From a checkpoint of a small mixture-of-experts model trained on Wikipedia: a shared expert of 128 neurons, 7512 steps.
Below are experts of layer 2 (counted from 0) of a mixture-of-experts language model. Rows are named router (the router's row for the expert), up (a neuron's input weights, with its number) and show model dimensions 128-191. Each number is 500 + 40 x the weight over its row's rms, rounded and kept within 0 to 999. Numbers have three digits each.
Before each expert's rows: a language model's description of what the expert responds to. This comes from a sample of Wikipedia text that the model never trained on.

# expert 19
What it handles: Pipe separators between numbers in Wikipedia tables, plus mid-word pieces such as stit in substitute and re in Maureen.
router:495447544451518527448550434503524524439492486552545555531443550455545467507477525490459563460474446498460450551476532550549490456512541477492552492457533505446479497535517565559527544441447462
up1:489512510520485548508487425510566500466536571510509493464516563502492497458442444474509542505523532460457541522478524420537535493572457464427511569462450584565429561460533509448562557500512513
up2:549454483459449504509579570534526450451565533571505490445533500516545480465502471511498540500453571454543497477489564469470517487539499500480493533572510509487456509480541518506490489425519545
up3:442478494558480530420516542542460455521530497484506438475438473504509496520477528483538400452543571518467488506478568460559494555494418557477557520448451465543528490424520553511557492463515520
up4:503509481518487479552463473491521487551472480487494497501469484558491487497531533510474441457528499511507493507512433481501546501436466546543452485459492508438434479438479508417514495510470530
up5:538559529465502532580495556556501488537506497494507432536390473533456542439476553509507535469492524539496550494479481482513500476477427562528518416527500498490439474483515461494558541487547515

# expert 12
What it handles: Single letters and short pieces inside words and codes, often word endings, such as Indi(ana), T(H)R, A(T&T), disting(u)ished.
router:493450532446518515447554435503512531439491484544549552529451547456540467503476527492466568477476445503460452551476532543542486459516535476498556490460533501443478494538525566556529548442447460
up0:529494536502465541498517480559490462560536528473528484492558572519436564533444498541496411508548517452505507432438481466498546538506589501432473545508549503472513504435516489522476488603569512
up1:517512505478529558522534481531566578447505549438548479480423492543476447511491453562476470486489511459532492519544420502471612505522551490447569546489483432537405447443491445504536499517505514
up2:517573475391459463450521537486535472495533451514498414474541430473508441455507521476455507538529547506466565428560545494487488502475460535481538502503569514623498570542480533538512545539483529
up3:483523460500482475517452520524511487503464480499492432445440490537558465546528467575541431414573504533476502543475482482497555511524506543509477482496517482496493461489521469534537503556470518
up4:561512550571402512594557465482524557493501507538572403496436479464489431436411521546535479539499466554494571477448504459477531507477474544521489509427466466484535501493582539481490537525482538

# expert 3
What it handles: Commas before appositions or clauses, en dashes in year ranges, digits in years, and "career" in footballer infoboxes (Youth career, 1763–1839).
router:499442538444516516449545427510523532443489484556540551543447544447540452497480527467475561464479445501455450552480534541535497457517535471496554493459535491449475501540527568555524553441445461
up0:497520517517573545513454493456555477506484542478452468464522520438416519536472459458468472502484460567515521527514503474452547454445533533591475553498466506475504524545512482553507541533547512
up1:490483494520569516506511499574531573456515531479560518450493517539522478499544497530484444498485540429511465563516483432451532453472521472483451502490469457551414533479456554483528450537544475
up2:519518427411505439515485562538558489528553497548516493442535530449522519487559569493455577469515495489503541531541539509494546428502527510479541557533540499476521493438447473486528449479488523
up3:442456505487507431532499518568575515506489431477474459452535471558474546508484470492528466498506474538568453478515453473511501516465458579564463494501463561505538515467585496515472508462550479
up4:528496455516471554481510483493511563582513508512469444415465507494437454535551509467558532509452573540512554521570466494488465493547549563579508459488550512511481464481548466486476430467488524

# expert 31
What it handles: Name-starting tokens in tables and lists, such as Park, West, Ch, Sh, Ph, in sports standings and election results.
router:489448537448512524449547439504512535445490490554546549528445546451542461506481522486464557464473455478458458553478534541540494466510533475495553494455527507446466501534521564550525552429443449
up0:479486491422523543499469540484483542451535449496487504401575533553505585486472471512511439515436525540471444507501487493478528459524494474447425533474495510456521505451450459524598476565518545
up1:417531516541498503521561506558493498444488507506531485431497508508517465504489494539513480481508553545524555495471505461479479510500435540541546510502485476480453608500476432478465483448510555
up2:475473423461457509546593538499576411491580512520499444480484469558599402460473605440444534477504421513507558458499584426449517490514431544453520519492473521551443535436550464546487474453514487
up3:446506562589465519489510525468584500477497487541421467487498530504479492486413535488448443388512489553482571472491493468578525522502425546495435520447465498545469505567566522527488515542522484
up4:448549435524510582516499523520538541492420504517429494526441411491490485528538536496475481530582467562504522467556530498465495483529453471569505491504480497460517501513520530469489550496518532

# expert 35
What it handles: Start pieces of nouns and names after the or a sentence start, like tour in tourism, Ar, Wal, Mus, T.
router:492448537450504514456548437506523528448490497552546559534436540451545474506475528488463565467474444495445458555476538544547495474518533462500550499452540497451470498540523562554527543448449463
up0:486506473474440534565557533469469494476535476521469480460556478498430544624465494479527454512431550529475553415481449564469507512501524539498581511524504464500413496510494517481422501490536529
up1:470464564535461546563514483519437456495462608524567447499588525574477548476459567536486509533573558476538487459452500471578571500491491460483578517511467475529491482462510558505543511439529541
up2:523463490556471484539538507454495456470509482515497494427481478525506478437512519434493513549567545445454493525469597491478501504470465515440485548522488471508530494552525541578526465400532510
up3:477486579530387466531495551474539478541427481499525479485531552540522509516490449572515461492501561527484514443468519462498496478500427546600500506459497473450518494499492456529491483511534483
up4:547477478487455572480488485555525575489551531491520547482474513508479545513555485445523465513520535548519491502553536503505494489532453537534513499468457519465471415500535528442516462479537509

# expert 10
What it handles: Words like similar and uncommon before nouns, plus word-initial capitalized pieces such as Tr, Pl, Pic, Qu, tro in titles and names.
router:498453541440512518455558428509512534433505476555548556531437547455536459510473534488468566467480447504459451555475531553543497470511538469496549488448531499455475493528534565555531543440444467
up1:486424499539472590481514481542553502481495477467517542481540480599424502490493510455500451511525538530496543501431505443539525494508553449457491527449517518532507439557467501453471581507524472
up2:504494423456466410482558516489536473438492555553471418442479414494568425530546513487450506517510515482502516554595496531512511524586513563518544462518550538568498560552539535505474441531501506
up3:508489508551343467539463514568516473510450440528543506473532558515546550527465479500545470552572463544512550509524484448549516528485455447523482481477511496495467449452529533562490478445443457
up4:458495514520500556430523477403526515575500551463516472508425569511483558538490537491507502461545486481532525503560448556464576416464546466503464440501530448448569511550567458485501508482532478
up5:473517494447457535543520427563490566510529527531439480459524499544527574462495485523496511574530446469564498477550502477497570475448471508595434457454431512490492509559452451415485507538561532

# expert 41
What it handles: Mixed pieces in sports and stats tables, such as record, 000 in 9.000, 44 in vote counts, plus in, og, Fil.
router:489449539439497524444543437506524531450498484555542552528439548451543465505475522495476560466476449499456456550474535543546495467515534479495545498455535497455478500538522571550532546440449453
up1:551494553543478530536496397441480553513481570507536465431512507553461546460542490492461479510524487494515495491466528435507484569546534493514539466474533429511523482543461566462460507427630520
up2:551518426533464475476524592520553413537472474520511448494414479445503579485469517511451496469512512429474558481500560563510462546521473530513521522439507489508509554508538496486498411505520478
up3:490516480540449460499484516553553589428469480515517437536532569509508490610472522461494479525547504532554549510387442566566481567527509550494500557516524468556518477525505431518467494504552473
up4:546507535515516453531484480517559507483544533545490504512492439535540510500486497460458508510516505525458572459559570534539499515492486585534456514491550477494431439499576475551516514566516504
up5:504524506472502526535501515567436510553524506487572468557477541495468579420482505399498520449490410459573501427550477483503428508443477552524519556506471439554490539575434528463565489501573499

# expert 50
What it handles: Pieces in film, TV and music articles, especially broad in broadcast, plus and-pieces, Fox, traditional and his.
router:491440540440511509448550433503516519437486481554549545534444545456540470505480521488461557458481449494457454547483540544539485469514542477491552489454533498457479492534528561562529546440449457
up0:489468537469466607480530555486492544478506451465480493468572452524458538513507507505594507513540477557485485481480450508503606543528498534480452494498548471479530496503518561465481431460467476
up1:505549522536537487527489440497538533530551525470525442470536477570524464486525451470534528506487517494515489464521538458452592562531561393511478526571482421501479531553496424415456495484486476
up2:543531500486461474542497575487572455553467523479529469428474546463512454501531453482542510520563484470463592460572564483454513540495521525449564470506520520560478571535493491569508478544545498
up3:424446482528465518498518517469559457501554575488502462502477512548540452542531434499521450499527504510480511441442469579555526500581488552557479528526445546527520446513519479573507551470519439
up4:558527520548498427485489484501481454477496479485467393524498485542496478500558565456493496459516477544503450482507531536454571441493508488493491475454496483517454500515496489542515511510517590

# expert 16
What it handles: Middle word pieces like h|osp|ital, |flo|or, h|ood|, and two-digit numbers such as 14, 36, often in election-result tables.
router:506443537449514516456557431511511522449491487547535552523438541459542474508473523480464557467476449494452452552486532546550503475506539477498546486452541506445477494538523572551526553443452456
up0:442529512525437560557528516445516516517546522504533465450469535555478542561417501477444517575560519517550480453492565499491517476484499456523490527465507454512455557514592463536522493545509449
up1:526484529484515441545468513517523542488530580513547507503589532512501472453524459509539508474508538454499476488484529489427546519535493481497564519534501458476525570498467417578495469578547526
up2:496472527487465528494593515503526430444464497492552395426467493444515424457523493465484539515468536516507483470466550490490480515563496544491503516477483521508486538517473495566458415457507515
up3:500473487548464467568489518580534529501523471577485442481492492503531518546444470496535460427529524478509527445436502467585509476470451481505430579520524508497527474555491433538477544564467476
up4:466490540527461544501545488437483499458443447482488476554417452529497499459515541473506474502549421550484509475509519470446477499542507515517469482445469527517438466505466477464473481512460514

# expert 47
What it handles: List-item dashes at line starts, single digits in table cells, and bytes of Cyrillic, Bengali or Chinese script.
router:499451541441518509445539425506516515443482486558544556537449544457540465511473537499465565467479440495455457551481527548551497469507537469504547482452535501445477495550527562550525556442439450
up0:483517574444496500527524440477553511465527528487515522492513473560460461491471524420548534495490434508521549484437454522507513510444493458473450548544537478491470454442514511493484464568579443
up1:497478532522515544431566479531540549448520459476535517507474511492537520458468516472531506526521484523467476502547493462545576479590505532501534445487524477485473500521446516492455527412530510
up2:485432457568480506459576523482533474417486460504532438527528492464484512478454503504477598512468502546465464476504530467512514501536495531520548497453504537527526511562437470560495473565494524
up3:490496533450491513526497575566544481487532455495556514481480489563582530484517521486531495476527512506547462420470439464517548501511457468548499482511539468567482504556492560549512537509547499
up4:510533562521486472555453453546505446536525477473464479549512538548472511512510558426485526480569503561493537477534477464462519499461442512557480515519488506497439453519518479571474541475514535

# expert 62
What it handles: Verbs and prepositions in song, album and film articles, such as written, released, by, to, plus slashes inside dates.
router:495454550446513529451549434503528525442489482552543549524442555453538464500472520492461565465471444495455458553478531549537492463503535472486555483453528493452471494536529561552528548444450455
up0:499480535467491563572548492481536523535516503504464450470583493513523506473462493574537470524473547495526535502487491452507509550472504488462561522552561514512424505555407484543460451520556555
up1:452514528520504531430516511496491505482518493485520509441525515514552501476451505459519485492538520433523501500471463493560575484511451514482498455481508530443497516500481543489499503476519484
up2:446515507459475441522583525509479471483486526500448476538462465453494556426474542463545507521546593473519539483556555471511471502520466542485516544479509594546500527573532498540545504485576517
up3:430519476562491519524572553448562496529469478523436464489477477534472551567429543552462487472551489525517506486481529530530475429533500498528540546504384464508469466538542486453484537542536501
up4:495523543523461532515494470497503557488465488516513479513470492544437457570507447441495536446481497544521523473517502488493494442525463518528482444450479495533428483531504457537538371404499486

# expert 43
What it handles: En dashes marking empty cells in sports statistics tables, dashes before roles in credit lists, and the piece or in Hathor, Framework.
router:506450543449513516452555435494522518439491489552540551526438553449536470499467527494458566470476440492459455550485538548558480469507539470507550491463529497460460493543526556553527548438450454
up0:480446509461495479541538494555537486476577522492578512469596496497496517480424488486501429518452542490566557555478481563486531476493493490525462556539411450501517476440474478516467396506543475
up1:560454452560515520476473428518494579471513513477550504455519483456468487503513488491438530485519529533535450514439501447510518519572536432441551536494459399537464574527458497482473539495578509
up2:523523437425449430476492486504533429550529499540549500418437539499514516474525492539492556501480499502470537450518509530556476460491477495470477536419530542520526559469557485504480545477561458
up3:504509538568474502484478537543488555498518494549484479477490484571522475493448481494506449553497499515539497472439452543497547550545420515543478541573462516538467466471525538575480535517458441
up4:476461506481534545577459472492547479487501496482442442525528406497484572425527549532548475547507449525556536455605492483483476450526509540514527516479544533558487459492535553461480462518518550

# expert 61
What it handles: Inner word pieces like hous in Stenhousemuir and housing, en in Slovenia, and commas after place or person names.
router:494451537451507517450551433515519531435494480552545546531445554449540469507474527490465563473474452491460460553477535548545492470518530479498551489449529494456472487537520566552529547443451457
up0:521386525541478495549568540468603534519522500497451514388522512488510523525444558546519504496494507512509557473467497513420526502521527474400485545429475538458524500493528566479409515518548491
up1:432491478543501575522505486534545594493492522425493404464496538511462523442443433442417505551466577458577483537526551391434561496513535467454531498454515517550455528493508544510486521515503487
up2:476423513474515457435563474514541424531432465533568373456536468500571495531549524539453508471524510440502515498565520437504531453463545539490473572484500520571446518533469533539501467407540455
up3:449454549506491450475479475556509506432497447503493548545529542476473445556458470529509466532464532524498518549480508514502517425488472544525472493467455480544562449480525533531496480523550491
up4:557486553538541541541550524491482520482497467567453454493505520485480541507491514533565491522497455533480555430549504566408525540495440520510457537460418546543487430529551399487500481473427501

# expert 15
What it handles: Word-internal pieces and suffixes completing a word already begun, such as diffic-ult, Héra-ult, are-as, normaliz-ation, Mar-ia.
router:499450543442514517451551437516521533442490478554542548523444549455543464516469522483464562460482448490460458549482530545549498467505533470488551483455545502451473494532527566556525551449447458
up0:540463536519514515517546501458514520467558422521476464449503541609536538476508467508518474469509492528517548495492536532431503517490541482428514558540462435499505583503483478487450458557534490
up1:484482555536434530578561468523482472402563520406575503438541496481546487470502513432465493527495562500508457491523480442514577547484526500544530435472455536516428531466510537447491466440542521
up2:497490488490417365561528488490543485509470453508502480460531536405473513437549508408479509559551510471453548510523495472543505477525459479451482478484476493559437508558518484476525486452496474
up3:506453543553477487543517569505584489547539483537522494490489519627505550517534508539504505495528479503559447523435479513496510402478443503518497542533520476592523497453509481587484584493571484
up4:513553520564473558506498530499533524546449508501491510463511409520511475557551520462485508530502459499566534383544443538409509476512519536528487515510535528440459547533544496474466527627569488

# expert 27
What it handles: Opening pieces of proper names and words, such as Ok-lahoma, Pet-rie, Ad-ministrator, plus commas in lists and nationality words like American.
router:496443536442509521446555436492519533449493483551545549529441546454532461508476525487459565459478443504451455547487524547542488464503539474499557492457538503449474502535526558546523549445449448
up0:486515516434498555484545537490480487483530481529475482452505510518511526459480514436480494509560572562541502465510455428402496508503558539455437582484560469541499488512510547467444473530508530
up1:499519572473451540574593523559443523468538516453498519450528551509455559487438436524482476484542511449476539489460471525498522464501522499494488436458496516499511446491440463513486478501517524
up2:501538436486481479515578474485488447528484510535535456485489525437548508571446526466394541526534532521494499469548532485482522530526497528492405514486477535563479544521496525544471500506555468
up3:455500549513422408447519578583528495528507484473469419529525507529514485568508418533533485500518474483527522536518429507516508565509441409584495474518518467509496459483510521560511565537549458
up4:526557523532492549516519476452484484516451480566486412544471520461499499500498471633425512522599533552531468454569498506431491497533434524560496502496486546491507430557552468473566442547540569

# expert 32
What it handles: Commas, paragraph breaks, that and which at clause boundaries, and the .000 piece of decimals in medal and statistics tables.
router:491449539450506525445547438506521518446490485556544557529438553448540481498472522495460566465479448490454458555479538546547480463511535474492554488449538500453473496533520569553526545449440455
up0:493515580454473533620565506525535514510526556506503537470539530482466493434459472493502461568505599535486568524540509455497554525584473504491551542541541500544512545502493496532479504546514469
up1:534486544538451473550519498494456513538453560468514474424500487541514568528501548528484480501478568531460467499467501513474544453488500478467500592502464459493483510541448458446519598447540502
up2:529440507461478503472563485540511485497462434490496417436527549466484534450497548533468582462546485517468588475550586439531538537490467529453475478482476512491486506538489554531471472510518510
up3:538509519548490460528466564518548454415502451496454517544478443523464454496520548468579461475511461452494572495432518503531491524510488520519477549502463492530491504446485447554509550496489487
up4:478499501526466541491597457483542504519472499502479480533545423484517567518506565521468455542558469553554432431495504552470557539545526548548457483452500558496466523534494507462485485537534514

# expert 37
What it handles: Single capitals starting values after colons in infoboxes and taxonomy lists, e.g. E in EDF, L in Lump, and the suffix ure.
router:491450540444513526452551435509515521444494485558552551530434543450539465500475516486459563466479444496458452554481534552547496460504531471494559491454540506456480490542528570552530542445449463
up0:503420559545473483594518513512517498505531491518487511483569609567447503512486517543527495566475496576454488494565445528469489489528544458471562559524523425477502562503463491517467405558542497
up1:481550529548495527532494498501528496483474478480577476492524452469451512467491502484487496516535525463497530504449503497562555459516528452478522527461475528452401509491480419549443551460531477
up2:491498556485503486512559502538552465431509477588621443462523521468508531532491513443476525478500493556512541502533579477491456479488497483433536555563526477543530512546428401476426455502477531
up3:516498471562509414559523539556515468473452510527483501494509535498480523479417522495446543524418573455552494532486539526567585565503488512527515529508463524522494515497518470494514520467491471
up4:505483441565449489568549438488551473501463411492461396503542491461532587512539556494519503494455512558534489492492522559470533541510476535577536554463559520416554448476511506512460479464535558

# expert 26
What it handles: Middle pieces of surnames in lists and tables (Browne, Brown, Gellar) and prepositions for, with, of before the or his.
router:492445546447502530445546428512529523445500485553539559527443558454542478499469521491459563469481448487456456543484535545551500474507538474503552492458540492450477505542534571541529548446443449
up1:498543566481506533451571498532532491494498546549488454463526450505545514506482535423553492427526493463547513441466519517534512522505580439435521493483439416564479530499528530421508536505507528
up2:503544439447423497550506525533484425490504518497473428420537552562460515474542506494491561514514551515478528466541519509520518487564527514522496558461482481489442618465518479530547501466475444
up3:527502503473482495561556520421501457555500441562412518573545438573484537453547498452523509502535550511496520543526513504543506506513469475532497485497436417550476509423540483524474491498446506
up4:491528451531455542455545514447573468516455539533457471403494537504478548532481459504536441496505447569508519437622505561458516466505515516580496582430421527553454502491561532552472476532421523
up5:445520526434568521492474536575513509530531498567543415463520479592469499416514513462489542454453542512429480428553483453505483436480462517481448450470469480528515480432461482524550399436546548

# expert 40
What it handles: Words after a colon, line break or period, like Official website, Born:, In, plus name-starting pieces like Cri, Du, Cast.
router:503448530449502521451546442504530530448483489551550555531437547459540468502473528504468569471477444496453450556480542535544502467513533468503550489454535503460482492533523563560530546440453460
up0:424540546440436512535514550462512561498517504522537552449526491504566516519427477518474515451484513542422652445579451455472514508495484455470519532470548510471495573542510470495486495484612541
up1:482525506497499528536548458474525490496478488481512469450540478525414513458446554485543554436545521498544582480490467406517501490541470533526496514417524464546475529469483511436476579514526519
up2:617517468496498479541570498505542453467484458519496445389533578512557549410498567492507466533474501547486584491587560420485488495487490497525533620477550475521549528534499510492513443453498544
up3:438539550553467460481502508536482467588467487530493490507530488490602566472463508543501459490522501537561425523509514484584532499445416515540532546490469503538482517488571473530576586552535475
up4:536433504568440512497570470485485505508510546513535530468484486528484464516455539539514421536586490556474538458489508550501540538484437505566532536489407547482484512533520510505486572463509544

# expert 58
What it handles: Final letters and punctuation closing a word or phrase, such as May|a|, Gandhi|.|, club|,|, Cap|e| Cod, Greek φυλλο|ν|.
router:492447541449509521453551442501528539447485489552548559528442552457549463507471522490468566464488448501456455553480526545538488472508538468494558491457531498447470493539523564552529543446451463
up0:461540507461459524503496569469537497511523474487515524459496486536514541586490505483430506547561531539413531572453538551557518496479518477534499559479517499478512514483521444437453475516510527
up1:488525493529515511507478523505539501440521497545533497484567419487499427452514508500517545465602482466471490530484521524538449537535491453529485472488434475537454514506515527539522577483563480
up2:519565437553397522494585532465530464438479489493483464434537533512469536497572518462491532499540502519472489471542571515449512482555500503471499576503484535462511510579475460503493444544557438
up3:478566519548468478527508527502564508518492448512510496509504550575457505514498517511495506474529499501486505558436512405562444488491444490567567530483484481554448482494592504570429482547584496
up4:468499461580467504561485481501584527502475452472510426459484495481487509425477515487498492462516483531555552399430470526451414468484486522537594480503542536495528516537492519484540632501537492

# expert 7
What it handles: First word pieces such as Par, Pri, inter, and digits or dashes in sports and statistics tables, e.g. Paris, 0, 00.
router:489448542441509520450554435507524525447493481557543551526444548452535470505473520501465566458480443503454454556472534555546491459513533469489557486447533501456465494533525564553524554447452457
up0:492429533496462510578486475508520507521495542480467435551526532498441528499460547492465516551434532539482583500454500500518580472445571502425564630583544510437524480426496525520499489522596479
up1:491521486522476557522510450541546494479533566478561537432549467533532483507457496474436531490506495464458532465456452405491546477528531455494504459501508433526419519492451533458514493544495515
up2:567539459556442441441526480553552472522509562570498429493543503441479495534483545494506519520501487524457533498540506493485514521526457577480527563470539546542573478530490495501602446498485469
up3:476514515555473484515542414586572488524497472521448450483504521536566495504460519499462486470554467522502553484437511542576513554567471554535522546445475457542466522500580478509533575494538511
up4:529578473547440577542584502462466508506509497573518435476488426473519454498434537519510477489481516550541530446571487469516486497492452573507523476545511448512479538406575532521494515488469496

# expert 34
What it handles: Start of capitalized place or person names such as New South Wales, Tur|kmenistan, T|ati|ana, plus small connectives like from, In.
router:499450539445518523451544433508508528444493491547544553526440546454542475500476530487469565469478446498454447558483537547545500462510542476498553489462540503451471500536522566553528542443451452
up1:514446442508495572505484446599487507439540521550577517420464513466497456520450482465505492484494462507471467525505539483486550477576515478440532543491491465516408481516431485505455460474485527
up2:500525514461493469490529525455480463525500511583515474411470484429471501435517504478471564506564538490468484508483590419493542490643525502536490530521545473465541520555508450522578452472507493
up3:445480550508474477485499467524496453517480508435462561459526551506573478521404438513527442492519462513474497516511502406503553462515467532569502492533466541505515413499540450515482523530491478
up4:509557514557456535498492489528527547472524438556524483455476490513502494524529522436534501548478468520470490464573485516463508578478493529537551468535481516466460487487497415564439504544479527
up5:500535549501545541530541483476441567529513447601511498489475510533529565468542529555471532469506460491535424458557509510490525500410441504537501524457511447483481503514478490545464539553547520

# expert 0
What it handles: Mid-word stems and pieces in running prose and tables, often before suffixes, such as foc(uses), develop(s), cont, out, side.
router:500438543438510514455549433501521514449477479564543552524440546455540463503468526501466565465467446499450452556475532553548495463502535467493544490457531506459480491519526566559530544447446453
up0:461561469449458550526467564462549552574516530528459532501627439510554501477462551488491500524470414545448559482497489543568467518514492500424460515542512514541461500472457561476497482463543516
up1:462550467572557520520494465492541538483458561463479431493466457462386438451521451563502539502480467491489482433430509466508531502491521574504525511541507517533514476527462465509537437463617510
up2:462478478474504487528583505533518485533534487455526452439584482541575519537541484508467552485471553464397514463472560490446514537471414550516491504571539528500454547475512541557493478506475484
up3:383424568482515464495529459543504557499548471448487472535546487527537503481487533487482523459482505507499556501462542500499511578427459504502523479463515468541508541493499491552488506562520474
up4:416465506566467495528461511461517479474492516459487495507513540497407487570518495432522413507540494558548506504532496525419475543451495540466521518476502456479474506470529506452502491509538554

# expert 25
What it handles: Accented letters in French place names such as è, degree signs and digits in coordinates and measurements, and mid-word pieces like iv, es.
router:498448528444513519458540448521525523436481486550548552539447549447542466504466512487452562474482452513454455547482530545542499465503538482486553492457538500445477489528543559558522552457455461
up0:433517534510506468538554551453579456473540495490470448416437554511526572551431449528514505553557466511435510511474468580489541478532555513500497550513462475515518483518410495459481497506553514
up1:486507459488499533524625465601508523447501540501446517473543506501522491431502486443500493562557540493561485513464456437524497542611528484565560537458505493560553515543455444481509524514533534
up2:472544429521514434498536500471478511488546449488448500490454513455448533425540466468518587547458495478493576542563578494606460448558530472483483524542536442502498498516497524519520435507517463
up3:446454494569483472489444494549519490512492475574464462532504466501506535504494538429563441469593544486535481454452444544542499459476475476459511537504450504571503556505507507450508539522509523
up4:466533519521493547496473519492486491521514496570466435469407497532466536483510599485476502500544504537530458484587483521474439531543480499504483537487487530467489501494538386453502525520543493

# expert 20
What it handles: Middle and final pieces of longer words, above all classification in taxonomy infoboxes, plus Olympics, repeatedly, institution and section-heading == marks.
router:545514508478416500499535571512424538460428473447540504554548534473560596502404511536531530525544508476475514519545570479464464519540497458550545478486561523526528473566593498517504568460513466
up0:557461475488504559505537553505464529475441481453450479450503535553512509499479476521508549568506549548491496509419518450412617487543469513513499550500532517472516537499440481452480560511547452
up1:489525467497475519473561448551535468478482486441560433442545531457518462429524565553520504434456501479499507422505440492528511508560476448524528558474591453535521509517477510511576519496548525
up2:479516502443508493486557508520515501554539483538527463475508457485514514433446506468437534525462508466451506469537579462557497495507453562488456521473549512577517493529526528514539490481493438
up3:500521497535453528462518575497541457437540544580464453514550525505544478490500523473487488470544503534543527538507527513504532469519541573537542620551550501494454521519438494561446535493536505
up4:553513459552465491497506459514560425445470447522505464473485509488539469534532479542549484432586442523496523506525470510375511479452417508613453465408449510432481435465481496528543563495530570

# expert 21
What it handles: Tokens right after headings or line breaks and first words of sentences or list items, like "1980" after ===1980s===, "John", "same", "time".
router:499444542443510523445552441514525518445480484557545551530445543453527464489482525485464562457469454486453456545477531546545494452507537480493563493462535505455467488522519557550525543449450457
up1:485582504445490448497515495491550507516471510478524444425549579541493519495428526506455520495523477503467481461493419460535547547541510475482543533468452527526478473442461513506490490497535595
up2:436484437457460502447545518400545469546428509544497455424531540471453471513570446500559561529483535504511535453583514516526446454495451476524556515476540553522454486535546527538481480514540458
up3:431527473545440515548504554519551513464475488488434514517407451511533477569475487440509502449534497524507561476461523604497511501550379509503524504441503450608430496486478489500530462488454478
up4:521560544506464608503479525451496492517452496586579483512491470483521459507500507452541512506529461521453480448559414504450436434538479436474535527496525510517449493537503447434467439498491485
up5:469467498454530481474545570584496484507517488561527503464592538485517540433507531462524500549526495499542536465510452474464469552470402564537474543476467452504537530469500526549544450563488540

# expert 44
What it handles: Opening pieces of words in sports and club articles, such as Asian in Asian Cup, won and receptions, plus on.
router:485448543449515523446543435501529532446489485555541552524438546459539469500492520493469562461472450491457457557471521549545485469517541468499549490456536498450475500532526563555531551441451454
up0:500544512491462554521595533489507489474538539465466487485468512598468570554514471574500485523543549594488520540541464537546500525502517503492549584471525485455553507507441534477515510497526516
up1:466532516559452516530486517503451574520478554460545445449544524572453561464496487464530542495500520500512472405469452453544572459573404507428526497475462443551531513587453548500473449498597488
up2:497463451470414489502627522499480458459475460510562439471553529470484471502510554521489480528495574544501473478576552446542483456477522486461427562490460514422510506548491504510503494489462525
up3:459554556475450435480503509511526470547511459500514493509443506489468466475459508520536436492574547490472483446472405550505482532537476441546507415541525460494532479491533523504503497513577492
up4:562499575535550492547515445496563531538547484498517517437425499485532520481495492561402444478537530579563493450495501501483507479449457498555538520424492532495456529530490418491547501451506508

# expert 51
What it handles: Word completions and function words in college sports and season articles, such as Confer-ence, career go-al, plus hyphens, semicolons, commas.
router:497448541450522520450558444508512525440504481548543553538436545455542472501473515496457570469478447491454452555478538553543486471503546466489549495460539497449478484531523569553532548445446462
up1:475545542542517513534598472521468546536540529417561446441514507589494490533463544523514521543484535434540410530497460485450504522590500433482495492513464411448381468443467457481554473453515501
up2:505584493460491445516525493521559498536548502549553515527472441419457509458547512448480492483456474509469514458596497452497483515454518572507539537499491527594433546538514426524530427442513524
up3:432463594554422448574509511517521494440517446557467562514493482556466470549434516502537509479561506561423464443463528547506573514510512496523482543502429479588494530477569508517503512493533543
up4:470526499543466524427476376477496522437500517551516445480485489513468517498544465431512416468577462582539528501496480530500514514441577515561511513484538477459499462432530505446482550510513500
up5:454549521488536433511500397543482589473489453502519410465520498519557498475536412510502496562497412426504516528490528515502575541547449512477555471544504505501502585507477483445536495453473472

# expert 24
What it handles: Opening pieces of proper names and award titles plus words like by and during, such as Aw(ard), Nor(folk), N, Nav.
router:496451538441504520445544430509514521446495479553547550525443552455544468504470531487465560467483443496465451549486534551541495465513535478500551486460536500450463496538530566551523548445446458
up0:524482464426444471554532527478579552502587463486463521504574513470477517496470506480456466502535488490523454524527504545519499480542495492490461574609468471518497501420484451490471429496606505
up1:483498472549493515484508446530526578493490554461547467453578398449531479535481442457454520481470498484631458450496522514526534513516532479500583524494549481557493561513463532508469504479537518
up2:464536489525507468506474479552540422492492527484524458467453541474481503488500506500551554552529562423494550497575547516496480504520525501472523462522524496606517512570495487590478499435517556
up3:465506487551477474494498511505572474533494466532500399455516509435512528531460485564522435527479548533521473550477530481497416542484485533568489536442522495559509485483530563520457530484542457
up4:471519549534503498547444438465498503489477509526528486514455494505518483491476483466501462505502519561523581448557510551514528517490468601477478468490522494427440439483457503517521510464495532

# expert 13
What it handles: Verbs is, was, are, be after a subject, nationality adjectives like European, French, Spanish, and word-initial pieces such as p, gr, fl.
router:499449536440512522443559433516512524440490484556539554529428548456535475508471530494464570471474446488452454553481535551546483467505535475494546492465536501442476485542522563555526547450453458
up0:474508509449474510556399486478489480454495487569478467473536481522478496448430500541489522518472488508488534504547511483434562503458495507499498446523530481494442561458449526535455447548550456
up1:471518502489496513488535453473542530394507517467484477476520530564506565546519496524519525493559539454512502504478497437474511511545539479517542532493530524526431436509434453454509554543568504
up2:562503506419405486509614522447543487556491474480537414437464477526524494540500487527459514476575507443501553494536590511468470478462475515568502507521487496438532562500571496549518476476477461
up3:471513508588485506441588496496529470506522498488485500486504523575502446475478503474492486553562514513578518478500484512536445501491458536578492582499479430578462473517558516502497518502517503
up4:522492414564458557529527518528497474511491479493513455537511522507544499416521489453473400481575494463483569450540542582469526479469395559483486486503470530502489446492550559430448429476484548